Experts of a small language model: 4 picks a token, 734M tokens.
Below are experts of layer 2 (counted from 0) of a mixture-of-experts language model. Rows are named up (a neuron's input weights, with its number) and show model dimensions 0-159. Each number is 128 + 24 x the weight over its row's rms, rounded and kept within 0 to 255. Numbers have three digits each.
Before each expert's rows: a language model's description of what the expert responds to; "comes after" lists some tokens at least twice as common just before its tokens as in all text. This comes from a sample of Wikipedia text that the model never trained on. Tokens count by the router's weight.

# expert 34
What it handles: First piece of a value after a label colon in infoboxes and taxoboxes, e.g. Class: In-secta, Re-ptilia, Clade:, Label fields.
comes after: "-", "\n", ":", "S", " P", " C"
up0:145093128105097112167090118111096088086153159147118076118102124188147132111146172119127144144106127122168125118111130160156119105140157093140124123106119101133107133120146143133147123146133094137104151185141144158132139112075150128177121149084127170120153111117122163125105130095128140173115124123129155128140111141115115144136110147124089116100103154122110144112190121082087131123104154102102127127117153099117120091100153146139082091154143147146090113122131143118094131182104124
up1:116098146087126153126082107127120133126127109077127125103099094166155146154116111057103189105120182139142101109127136150155115164118119102142135146093093147122143122097131140159140149121157110147141141098134135119151123139110157122127129117110136136152176178107128104114080088116152115159145132103132107136124102085096182135163168141147177142152155171154110124145101118136091146157137100121146099117158133122130119115088147108120148104140119112149079137116124120122106096153141138
up2:160107129091127118152113137131147102140156099103095121107072089146116128129118127139116119132133130183146109115073136131132135150105124130167142138088145131124146126135156154145117123081096105144103070134111096180151122101106129044168128134147145183133102127132116129130136116133127132182155148133100131145139147131105091143141136114101132147118142136138109130143175123110146108099178110098148134082163161105119142115128093144125138137103118135165103154146159113112158092165095101
up3:138095115100114118164130153101087125145171130098115120109101116110137126140123149142121138132121110120162127115118128119148156130125122118157124115101107129112159111120149182127101127162176158156116117136138129109115105107058109134118137172109110145152115143137164103127108204125082123153126154058146101144128110141112144157130093109114131124112150185139109096169161119131067102120122123133102122096115161127111121131123068114164089109129113159151128130131162147106129139176110105
up4:135105125101174128137149129103104101123128131098144120130136111125104101124168137141144153122133141146149145083081101129136144125168123096124143121075127158098140136134100114151138173124128141163135114104111145128132118147086158126181116127118182098113132108127126107135066130101148159140121158095141131130115166177174130144128091136136106152108161150135116118071158124095164129170129099105135118193159147124129147126142099127100125139130116135148102106156087132061168099136116121

# expert 41
What it handles: Common nouns after the, a or his naming works, events and groups, such as film, program, season, team, game, award.
comes after: " the", " a", " his", " The", " and", " to"
up1:123132149158136151149133152114044156102135125139187132110129142132153121148120126179150129128090148106110123086149119140096093138153116068085149129091124156149091129119103098092121139159172113160174141170152145142113152131123129096103135166134098107099132090152124140115131138151118123102171111122158123098143100153142132141100115134133152085117095131140162149131133082119148082129109130144133151113109119129124061145108161129138109124118135122124123138118115125085149089108144106
up2:149067157116118149123108096121143142118159129136104121151139130149137104102154108133104171157144108105114141080118172161143126121135133112119083096137159118104132133124159079123131116128137099128128111177146111100090132107148141111125162158116125145114111132155129143172134111182071131163147143113131126155190149120097099077095141135171158124135121124121109170162164103103108097124113142103109164122105102111177106148134163152143126109131100115120099084123133147129147137088149121
up3:101120167069102153143113118117113110110189100135138117162122129150170106144137081125115128127125174110124115108111141116184150156104147113097134123144137139095142128147137133096106150143148131140117135168121161136151172114135124165111111097136096123106155111153080133128169138161115134110092094087096122123146135136114124088100097159147136149132147143145158151147134120124112124093123166104114174180113117084086085122092166097146163133150129144135115137163137113130104094115155147
up4:108127159114167126123099119133122136094146123123164129159109114135118124188091119113127180186149151134121102109110112097118095123154126085088133100128130118133118134145133136141110171103128077210143107164116129149110127119139150128121097156127153138159130144111135148129076143128173125111166087098115095137116105146074089086140121107148147142151104122121174121148159110152124097118139158161141140159094121094142082137147132137150117114105169129153125144122101154106135121108140143
up5:094151156149132106111163133114084148093151135062113186140138145189107135102113111112150121116150117123095124138110112151153179109138141127120133135104132139141116142093086138101101126127121083129136145166094136143100134133158119081155135130118138132092124123154084085156205127130147152136096126144129141103107101151091167113133103119105159145138102151157152145110123157098104109141120160113128118121099163125127118114120163127123100150115164122110126173128110114084165127139100154

# expert 22
What it handles: Line breaks ending paragraphs or list items and leading pipes starting table rows, plus section-heading == marks in lists and tables.
comes after: "\n", " |", ".", ")", "==", "==="
up1:113126107133114120097153110124137116168104122129128123129151112114110106116128093176098127145137120147127157109105168138151121153105140146133129149138111119127128098087136087124133126122133087155132177136147123129162140165081137127105133142117129139142137159131157147158094119141163098134136124147092155119074143141130087149134104124089104155118154142139200111152148107148080108128117183168137113127124135143182097125167119145054134155126128146089098141132122100165142072166128151
up2:127146130154084114093130071090142095145124149081115172168133114099123122134088148111096143151107108099106117108056137147177090107107100116137112122099119095131152105093101169127113106149075127131110162097168120147129129132119129121089111123152115134143115136126124160138145155110147131151124118138140124182179137156080137130151142160135082145134168149145140123107137070141091155132125122151114139143087138159150134149137113122121138136088111153137111138103137153147096149116137131
up3:133129125093092143105173099139140095117105156163113102106116169136112120117151097121123125138141136128139157129103146094089142122103095170128143134171088161106118114145147135062129118184180105183114114092140144124114177111134121119179148163117153140123176158150131134160126060159110084141130104131149119101143114119137122093136155136168129118088091123145118087126135125132142123100128156143124115150121117111142114118157099159065136119129111156112093134143131128120136125132132135
up4:101184148142091062078132140150111105156136135094148089132142116148107106124105128146106143141113080147128144151118120114144122150118122137085122122126144094123112125144144111113144155218137155143106111171153121110117116138077116114131147148182131123122104160164084140144156131111118096139119141117154171110131114094140175151152161107115139160162098101093129085132135125165130113113137118130129137135101123128114086163124061115137132128137126128118128142108131118100171142139099117
up5:123101131097135149136127138143157134196142135108126152104148112126120101132122158165107152166130130153155145125115186137125116113101131159144110130162124142103131081134106089108120114126156101145095122141138152128140126128113126100124131146131130100102189140143163151118126129126156089117147143100102110064139110124108052127107137098124086128093130138147126080159109141132092119136138172138127147124104166111161123159148077174074115094130152129141084137115148117138123118141134074

# expert 57
What it handles: Line breaks, table-row pipes and section heading markers like == and ===, plus opening quotation marks starting quotes.
comes after: "\n", " |", ".", ")", "==", "==="
up1:139142151082171161135089151121118087128141111163130125132109079155115125134161108121075088101158121134105167145125113148119109130103078120164146113139122128124127137164124117166120147141138144145092109116122106163166116154125173135143108150113099107140152099173127145115092099122160135116105123139129101085134105092108105132164153094119125146147148164147143169154123128113153114150129130128131079122183171124112138128133129154134150099135105128159121131177091167162084113161094118
up2:144133155143162106108133106117137124149182103105175100110108091103129156124120105154172131151137106120113091153156115118117126113150176157149150126153150131120099151116107120162091118106091122107158185157158135116127125136142151103155140111110177115143098150139126079113175138092151100127145116142156115136112140085141119101106105124159129108102175123123123145126111168137155113171126202152114114100142127135151133128140123153167114078093147092144105129128121105093156126160133130
up3:123095142141107146160110110141139096144146152154103147129124130134107125130167124131156139134167183114148142096144103122202082143166135178138110105089172143138144115146127122156156122144150168118105104111126132128156148152128095107131153119156092161101130137128162105084154111126099113146106107098107060093161099139103135161130143127111116136102133154141097155131074110109134125118096130122138171100112109105177146120125134144178105093092124102140140106112106151101117140134128146
up4:140105149129100081144143106166096107143133136094152109117118076125107089122069146111090117143131124114096135122084126114141147135125105111137152132104134123179128117134109135151168116126149129133127128110195111096134149114164141117113128108148107124112149080140181146135144102102130106147131139089158152115160138189095185141153158148121135154144086133100142079128100105166094080087163102152147109150108161140113105124113123135138133128115123140141137129153147122132139163115168135
up5:110117144153134134145084130092112132066112138140134128152141125147141112123105134135146156150135133124114108118086130129102140102115104136102194121122134111151123117107101116104146139140145127170136170118142135126156130104114115076170071122114157091125128139127114149150108108107146134163135122082174094128145120183114120115142137131160147131098117120088131100091151122107161082184147089162090159136116163107118132148109112163138164130145096158110102110136127159177075157141127109

# expert 19
What it handles: Closing quote marks around titles, closing brackets in tables, month names, century digits 19 and 18, and commas in citations.
comes after: " 19", ",", " in", ".", "|", "20"
up3:117150152098122139151152127139068118137121128135150143143077088123108117130131117112149142124094152129117117118118153120154144099100147103129116132115093115131169109122138157106126151128088159172103137153118129187203130161133128094091120138135080194126125136176118140168113104165139153174134098133085132131140088131133158089144145120125123177114126121121135167154114109110138097121139138142174102111138150111131128118097101118117118071096127121119108130079136135108135147130144089
up4:129188130165104164143108129136064120148178145105104140126108129136147108162123097128123151133144123094124156132100141126115124132151124135127154155093120118169177101134122147104142141127177166106140132120115113142097155144092168123154123140155138156119145122123128167104100139136123154106146087112093149146093087141168121166115103134121156130097122097099161156159086108135096106117158119128115126153081071125113119143098118118088134154128097122102097173110103181125101115126123134
up5:169161110149109155160113135128034122094091104133137105110125134148122139115127114159142111116118113115158111110106138176130128079118134095117141142111101096126117125138166131059146123116187141140136130118142094155121173156124130107100098105112135151129114154128120156167131125138126152141137116106165131125136105184146173136158116138121142174113130151135098096078110168103162117118151125115144115130165084137126129141119097125111149108110125147122124148109113121140153152188102098
up6:145181161132095088151123113121106141152114115130099109120150152171127116138105079147134184104117150113073116122114152153161115148071170126122129156110122152160101099073131137133127123111144094141097127142178161115156136136124157145147155111107155162082103105154141143143109150119114138118135163135150174131133098110119129120148102110148155134091146150130141143120140127110093112079175112139109140146093113076110117118149113135116094128097106104134123138088132173138136168135112101
up7:137098117146124135140080135118115091081165143164118168130132149169133118139147114139127152162137100117133090109128129161105135178194125114139125144136118102143119118146166102092127112170159157155144132138126131148123130107121166123098166147109101119128131112151102120139162066127108099091144136105120099108135096091125146151112103113141131159122150109128181184154109101140130134131120147136148177121070137100132097164135125128127182110138119085098149106113099159124092126098125119

# expert 54
What it handles: Pipe separators between table cells and == heading markers, mostly after numbers, names or percentages in tables.
comes after: " 0", ")", " ", "%", " 1", " 2"
up1:091096172120148122124158129106116147147106123103102140083144131125125142096126171146110138117145099132158143112151147110131128096121082137156122167146118093154116178148130112156129181102094187152122162105131138151121143129087127124131145111136126169119118138102111091155100110116155106118191107141122158148139134121141174130138145101070130113123104146090189112102160145115108123123111121123080101095111129097161142152131107148108163113162129107141161131157138103128101094161137111
up2:089122151122138091123090138169120122173099139148129115123134153108136111076163092101132100145141127154141164120105169152115119113130107157150094127145123109149118120173078078146132125158110109132155136155127111141138154149090110159121172178108115107091155173140125150102148150121156146162134127169090145134118080101100122146141117086140145134103082131107149124178131123131152109133130185144147118095140143117165114151133130147130128109152134090142159169126150120128119173116134100
up3:158146140148125142147068152135115118111146129144163128118151121120133090096130128129170108143125160114117149133132106116128163120130147167125143108135149167124142131115151126133120138182135114140151092127151073143143109164141154142117111109090089092109075136131114115104140141157157139147117160088157136101151100139144123070103129124145144153104126116096120132132156125121108128091136088082143168127155094116141115162096154065185164095110124099160139116167119137100109089115162110
up4:098161165146148151140139136179129071143113098147111104105111100061162124068120122148097147150138112116117136118141155090131130132118165128119102134096139143107121151095144110175129145135137136126116169090059131140140121123128120089130093124101121114117153088148119113147191139179153130139137131146181131132137148149110118140112124117144114167124135178113137135164114148125145147107132094152086124088084140106122136147090099130113108129166119100117127120115139115118111152113175129
up5:139135118164093092153150152144100113117126106151072133145130132152137095106103121106108142169104141118190123154124145159118160119144127123152156105113108099110157109127140106146163138115082129157148106113186101146109107118142136121144075086133161121133139109105155103147088139135127138134117113134114110097161129115124140127128114125080159144104119134149090118116134139145152130111153124093086174152140153131111141085114133082192118117156099122161149141109147113162110187155163102

# expert 55
What it handles: Word-internal c and consonant clusters cc, ff, ph, oc, as in Access, According, pancreas, screenwriter, disclosed.
comes after: " a", " A", " de", " Su", "vo", " O"
up1:125147132129105094161126134080119128071120132093139089153162109133099103140122136157134152162133128105061141077092133128147148133134123123141113117069126133134160120120150145135100122116153114116113129101157141106115175132101140133160131106187122189099166125128143152148122157116122129134091164104166096124115094172084145125156091150108122153114122147152125142103144114102131109131114127139150116129151138162133120128167124111140095092076122139157124155138139171124134130174114079
up2:108158138154147104123135113104159081110138092127130110134129098150109115143156100139126155155121202133118113129101137135133112136075102164109178127132142147168155179116159120095106138090130105125125099092132136164132104147107079096139086108122143139115081096147137151129113139133130135135123148124136142170098090130133092111086124118178133118154101112109133110149131133116080053135136090126147159134160156104167131118132088101138128134110137140108126132149094165117150109127134151
up3:150146139137108134113131107100103110100144148113110100129136112079118090103111184126139177103135153108088134053103172122099142142101106123157155112110140143157122114128130178097160118153126113179098110137135114126172156179085128104128126111136125161149128101171128164123120099128122135155086162101144133152112126154112156135147116106134157183152138109119102138105116112115106092130157153139130133119119122127130116139115105083132138089102104128157138128176125132156158107159112088
up4:148133108116084143151130115146130143112142128109136126116142148152140140114141130155107176162136159113116082145083143128143134101134123102138091126103154132138133133118134158115148088147158112134108143122143124128114136145051134108133117145151129161084150144178100162155125174130086122141139147069158101121150101142155127128141129130162127098098112146142122125147114106096092184111118075133101158146119151129149104140121076117119163112167124146122153146145080137089154098134096068
up5:146108141161116128150127123119098094096163146082126121140108114181130133120151146133134174130133150109126125119086131108126121167140129126154107117078092147124160144139137157093104178093087127155119118158137111160115120134106159115175131164131113126120173133134101134143148113150097180166138116105116104094105129146071106143130117092136125100136147141123140110095159113136159149128135144085097124090125186126166137097138116121136122093092116139140135130180112123098156110148122066

# expert 38
What it handles: Numeric tokens, mostly day numbers and year beginnings like 19, 17, 18, in birth-death dates, table cells and scores.
comes after: " 19", " |", ",", "|", ".", "–"
up0:113136166114121149134139176106091126121144174086100056144143124126113133163100126131083110083139128130115160083118128157079115142115102165112149120155108102123136106095106141110178116153134119140159125134149090119121118165127125145149138117111145151120131107124130130097110125113145126114140129097143152121139120165112153129150143135151123221139145136121145116110115160106123136133156128122130104152165176137086154151118138180118131130079102119128071123106158086160132125129116098
up1:121159167074116170140117117118127138126125117151128162128171104122133112102114115155101146118136160160157145148071152155095123128142128111137134127079132100127104162157094131135112154186109090169106099120097162120191107162118122089080135150126129133129136153152115185163136158123156110109140110098116145083131107140112145157118110088144110142129099170107158130131157110122169134103135115132122118136091167111116112140124126132099107118154122132157101162101109118132136131156072124
up2:078158145157147114150156137142132155156155174118136115099119129124105077146097090121116159111114136122141136139089143178113139111117124120123122125072124125147164145115145152132160118132127138140110122122150141137108173153125149152126147101160135174072114104123121133093124152097151134132124134152185189130151124103087166141138109136113133134136143103094133133094131103090088106127149111142124143120092123110118143111103100133124093124065147130115098140087142064178098145134153118
up3:134147157127120173150138141130139108114141091178151088127132107134100079136155140132130136142091155106161121126097106172125149138121111121103117092128125114119152104133158134112133160137113108128138088137092128122161120209118128152131170086132133143114161105152103129103129136131136126115119145118088134127110103133113156144136129114152069165122160117135109128127185138114172110086103157072099096166156151156109096135128119137167132118113126127102114138199141122124131086161127100
up4:131137115129099101123161101122119135104115154150172103086123119117133169112140138148145088122139117118115144140146147115130154092161127118133097165130081113112149103118087184069122114113170135111157092120098129156092109122168131124096073151132113124148107151094152155115154095152131142136128119129152141125117145131089131109156168165132085143104062154119099126129095113107128131133143095131153149119149115146150168141160115122078141114105093119154127136168143149142104137154168165

# expert 20
What it handles: Words such as and, with, by, &, against, while that join phrases, especially taxonomic authority credits like described by and Guenée & Boisduval.
comes after: ",", "ed", "s", "ing", "ated", "ted"
up1:152159145129105125140176168115147137137136144123142114101176119122133150132151104086179147114125142159119157152137123113165141127129114147139107089110094133129140126165140161119144153137156087156128137124119121093151157142127120044112138142136117115155162125119129123105120096143121140154124121160095147149163131164089117163172134107120124118117139103121133137066125119132172171113135125082134063129129118114143103116108128095147121088137108148140083100170078130118159105173138114
up2:156133108118143115153168124166092094126090111155153132122140121161122155125096129100116196131148151122119165179132128108124115113125095098104144118094124137151153125134130132101131152116129103123096123102138150089113085139133119082097176068146161174100145087157168114144123126153123146094092084098129139105100116135085136088121085145136140141118135120138089135110148102145156152099167140135139092133105119133168101130130172127121142139143109119125160142103138173156135130132141156
up3:081167118136138119131136111133099091156078132156146139141138110095148104153080112120116076138153156157103141123135110131161140161092110114112140096155126094139152120145069118114132154169151129093135114111119155160148131121122165128086098140101108134141097154184094111133120132112146146117124126150160129059113096140130132092157096130140121113128129127149131154124125087082135145094135120163172130141096080150146115149115119099130170159131120110125149173112129144119135074129133138
up4:142176124151081128142099118154103120101130143128088145140151123141136157120087091152128132084167125107111133130114118089075177152126131086083122109101157116151121113125101136094124132174142139131115115116151118124174116077179166115126120159097155121143144095129118155110139150078166113124145089150116093150126130109135079158081162162118123131107135146119101129097134106114162119155136150163150133103162152120128140149126129131115166108130150146119169137116130169117094122142089133
up5:151131131075136158156122140115123085170134116144144143106098115097128111122105097140152170116129170135129154173119158139164153115128117101124126147102144095114142169106102159090168113161130144151133064134116142108136107128153104110145135148172148156167124121180150131123091148121120129164114141121128104061120126116106109079136085108125129156124113099122088109107162092124134151114126104144099112123127107112131129125061106103162115133121117133173110102135105129132123184117138112

# expert 39
What it handles: Articles and possessive determiners before a noun, mostly the and a, also The, an, his, its, their, her.
comes after: " of", " in", " to", ".", " for", ","
up1:087103125151114096133113105125136158107104118154116148105167165122124102134163131076090084118131143158109142118148122160100133091105119128168122090149072147122083154106132105168107131107130123127123174078144113149143124149074169130104148117136104165130132135118134115119131137120125117112101119165111130161111081149143119122107099080177164109125142164128139144156110115140158145159124140168123114162155097114173127120126146120122140130129118161114175160162133128153109148153169098
up2:141151160118089123129145142132085078164132120125162156087146106119110106134119110137111152119124157105127118191139134143159129126146115113164106103159123109141117125168112118103153178152132112145117145169131107130119140130139068104128116125123118120168108140165098176121130120114136142113173142136141142121118185089122184137153140097188087127119136121134074164112127116100134141111165114118148092134113155100158118142092148084145128098093112139153152133142109162080131146144138108
up3:137111070098094138155075124128126116113138169118163117151110139126138104128147142147112093147098154127099142081113098101140152136144138138191117127111116065166107121132181127141135102158116125160114142109094170164128081112117152138148161137134133135181132116172104110160178115132137126159134108117126106130148142136125181132117099130115156124142145156132145165129118092100111146107122125085091162102094113196133138134128133128135114108132124088149114124128130122117095135133098098
up4:121127080138088139143115098091142134124106095122127151102131065122139118139125154125156088147118153132132124164081086170135142138066125157136126146104157152092147123161118136154135169124120097106104112106127112134076118113129155136128129091123142187119091130174152107172119131142120122124149156090155116110153158161102114139087144119157111120135146156149124099146113126092120122140144085138114122123169091141158182162140105132103152135104099143126163137115132168126100136130123088
up5:120148150151162145145126147135126089083092114133164085102167093137118140136165098118148124139124170120109103117101137076133132137132125141134114109086135149163110171139157101054131134104109106095118174125143149137100106114157093144103132140085136116183119159121166106182141127138129106199162117104174147167133114163141123120121126124154130120147129125119149084118120137113166125113144154122129136144128091113159117118137132135150096142129115106139169132135092121153175125112112140

# expert 0
What it handles: Full stops ending sentences in encyclopedic prose, also decimal points and clause links like that, which, but, when, where.
comes after: "s", ",", "\"", " No", " U", " United"
up0:147131097118094120123150084096098121125127130120142152098168144081134119126106099156137113115144115131124102075165109097124162150131146093112098149121110162151131157136131085131140169148159078097122125104135174130133173156129155154138159175127155135157155106108077107201108128147157126105129112147155156114126102122114179151071132109131133141132122126122126126177135156110082107114163123144125120146140095126124119107097107116106137128091146098159132145153109151114170130129130117
up1:161097123143118115137154148174152125147130162101131136128124135144137143117118135142125137177137153092139134118120135135122117118134089150129099118101145162140115115125117129107152067135171133129118089115138149077127143130176143133122197113116107091056126131127135151141151084146096144142135126078141128123140140124133117148109175122128129100089159125145131151131133120152100122123114153077154176172067097077128155134110154136141090102136090122172131151107127133092153164130129102
up2:119125132142124137116140154128115112089115094107152100121146122130105119130128110063146126111121146087130130120129135091080120086121111104125087104128127122150115136153109115119097105089122110139130113148118165107078138164115105142155085130117170158166133133169130116127162163150157204140114101097111159172144085161078174130144172159135130147136083093120119115173106140121108147153115132143147117122118128119150145127126077122124175105122162153094131144157128124154160144143125132
up3:137128115113097151120144151099150124107144087110145147103156102108133156129137143110114178163115129166100132096142080110130073117135144114108125098099099132107153157099099124151103160128106106126152117173082123093136151158098183141122103118121126161118130133115099099166140176126125138118135149123118173115113129104136138112147104146138130155168158103118142160144167109155142148138135078091125080116161130116138114127114098079176133133136088123098135161164132171120138093151159134
up4:149151147101113150177137130126124109143155146172101164108125164133132130111145098126171128120075139102075136107131137092119123113153132106152126125124182168136181107132141142103110107181140107115125159140151154105150123126106131156111100181097133167127120140129120099139143124135105131150129133111087123127127105137113096105114147182133134130098155120145066168143171107130110110094083128152106174126171102120145101104109145111102072118149145121117149130117103119155148120152157113

# expert 12
What it handles: Line breaks in markup, before or after headings, list items, table rows and taxonomy lines, plus occasional was or comp.
comes after: "\n", " |", ".", ")", "==", "==="
up1:074118114141150168122076124138126095131145155124092118113134121115132138126115094156135127075147115138115142109137183104134178124109123123082135121178108156140122133095101098117130162153140138155139106151094159118142177103176142116126100208110099102134108131118139152163130121147179140108131106132129094092116107133129108101122146129142134153098081159143146125079158132121151131139121149157124092120109125128134098107109106127114122101123122138143135144200095144135112146100090130
up2:112143122152123144078087136106139114137122112117080137109125111112141098145110124126138070176120145093100131147076131120145165115078123122135130116142103098120148093142149143061124113127109098147120114117168159128111140139125125164133153137083136136140141138134140147177148153122149134100106125143131142108160135178153128145099158184148059134113172099122110145135154124138120137125092129129103122103112139116162112141140099095118098164134121131152169129173109130194109127157108112
up3:141144123090171106144170104119129129142162096177142091150127144149109136107146117100121149154128144139161134106160118103104108110084144136161160130141097114170109141150158108175132130112104113162072104140162114161139100111139144113134136082105124158134187101128108132112122130142129149129125073120143147130145138111080131126155127111145139115127130182117148084164115147172110093125108089112124152107159135085117141110173084147127153097151124129121136160105106141126140122137074128
up4:165122126116084099099151112167145135142107127123107172109165118094188144146140136147116102090141152133116181162117122126137111122116123102111148128076136140142129144119120168108142131099171102175100148117089148163164140185132155128087126153107156184098124108127122145109133171154117180122118114090089132125161132115100148109143131108139129119147146122149124117148109112074140122106144146113160066125094101158116112140100150114117156120115129128130109146141103090109123120126133167
up5:099187164126129119090154113148144152136163131132150171163082094082136174136097091116137165133097161133177132140119143124129098123131093139135137117131111107144156192117106132124128125115097129094088102127139122140112121138101141125138130112174161154135134101183155096102127061136145160088145162171117145127150114131152125090139146169123104130084136148143147114128114164141147135123132126118133147130123126103120099117122080146111155099123120081156143090097136118139116110145141109

# expert 56
What it handles: Pipe characters separating wiki table cells, especially at row ends, plus semicolons and table header rules in sports or discography tables.
comes after: "\n", " 0", ")", " ", "%", " 1"
up0:168123138097102146080127097122131149104127157123126116122196093153108085109109086155140142113156144108133151082138144120107160131144116146130091139093160126166119074105155133113112120127158102167132123161146136109131131139080125121137141142138131155119128116134162140113076125175128137140109151115099142131141128113130118137111090090151113131123122063130153115052172109104128131126148103135116123142126165107146107149080129119131138146163125128082135148147146167131158134113088166
up1:095099108121137154133124100069132143155108131099111134136168124138098115151147116131071147115126132152129136106115126124108109122142148156137114102171112113137125157089131145097146151130109143100147173108109156143166111129087170123112193121167086146142133126127096113158135121090149093127160114127098139142097125128119101133157118119086140130126160143139131159129118126115124164173124147140127123097147118158187100129152167170137187128165121143128148136147160127148117066113097083
up2:150168137083110148125147128110117132105126108090111117160130074132117159127125151154111154108112107110119126128124124127159080149112136165145127146132158115133128162121155122162138140149149142099063153140121158148131102107136110141127125119149161165169106057195129108137118169116124115096118150084102137118094107121155123192106139134105115104126129140146137163126171136127185120135150092121118131118115159095143146076178092163127137151140148151124119119081112143130116130123127113
up3:126163105137151148161087091107158110079121145127121124146103143148148102102129093167106083108114132126123107092084127088107176131132134151120132151137142151114139092129134127112144115148119083140171154139095146143122177135199142138119111141100113139141109102140116125157141123189135110135104098119137115116106101141138108110126160163175132147127084151130172115090145102124123111102110165167145161100097106146129115108137174125088157156151115145119119121135114141122102175095137137
up4:102116156134107126190123150186132089135123097145114125129147143103095132096120097139147118149099148136115112142138097073118161115193102153157097097155134180150090114136102124139128119122132128139148153131105127121115128156132126107133172118149110135097134142123170117142146099125166142116132092148049132121117140130128156141116170109141137136163127139140121167126127132128144078094120160150135165144151105102129127114130182123121156104112083061114119117134162082117146139128115132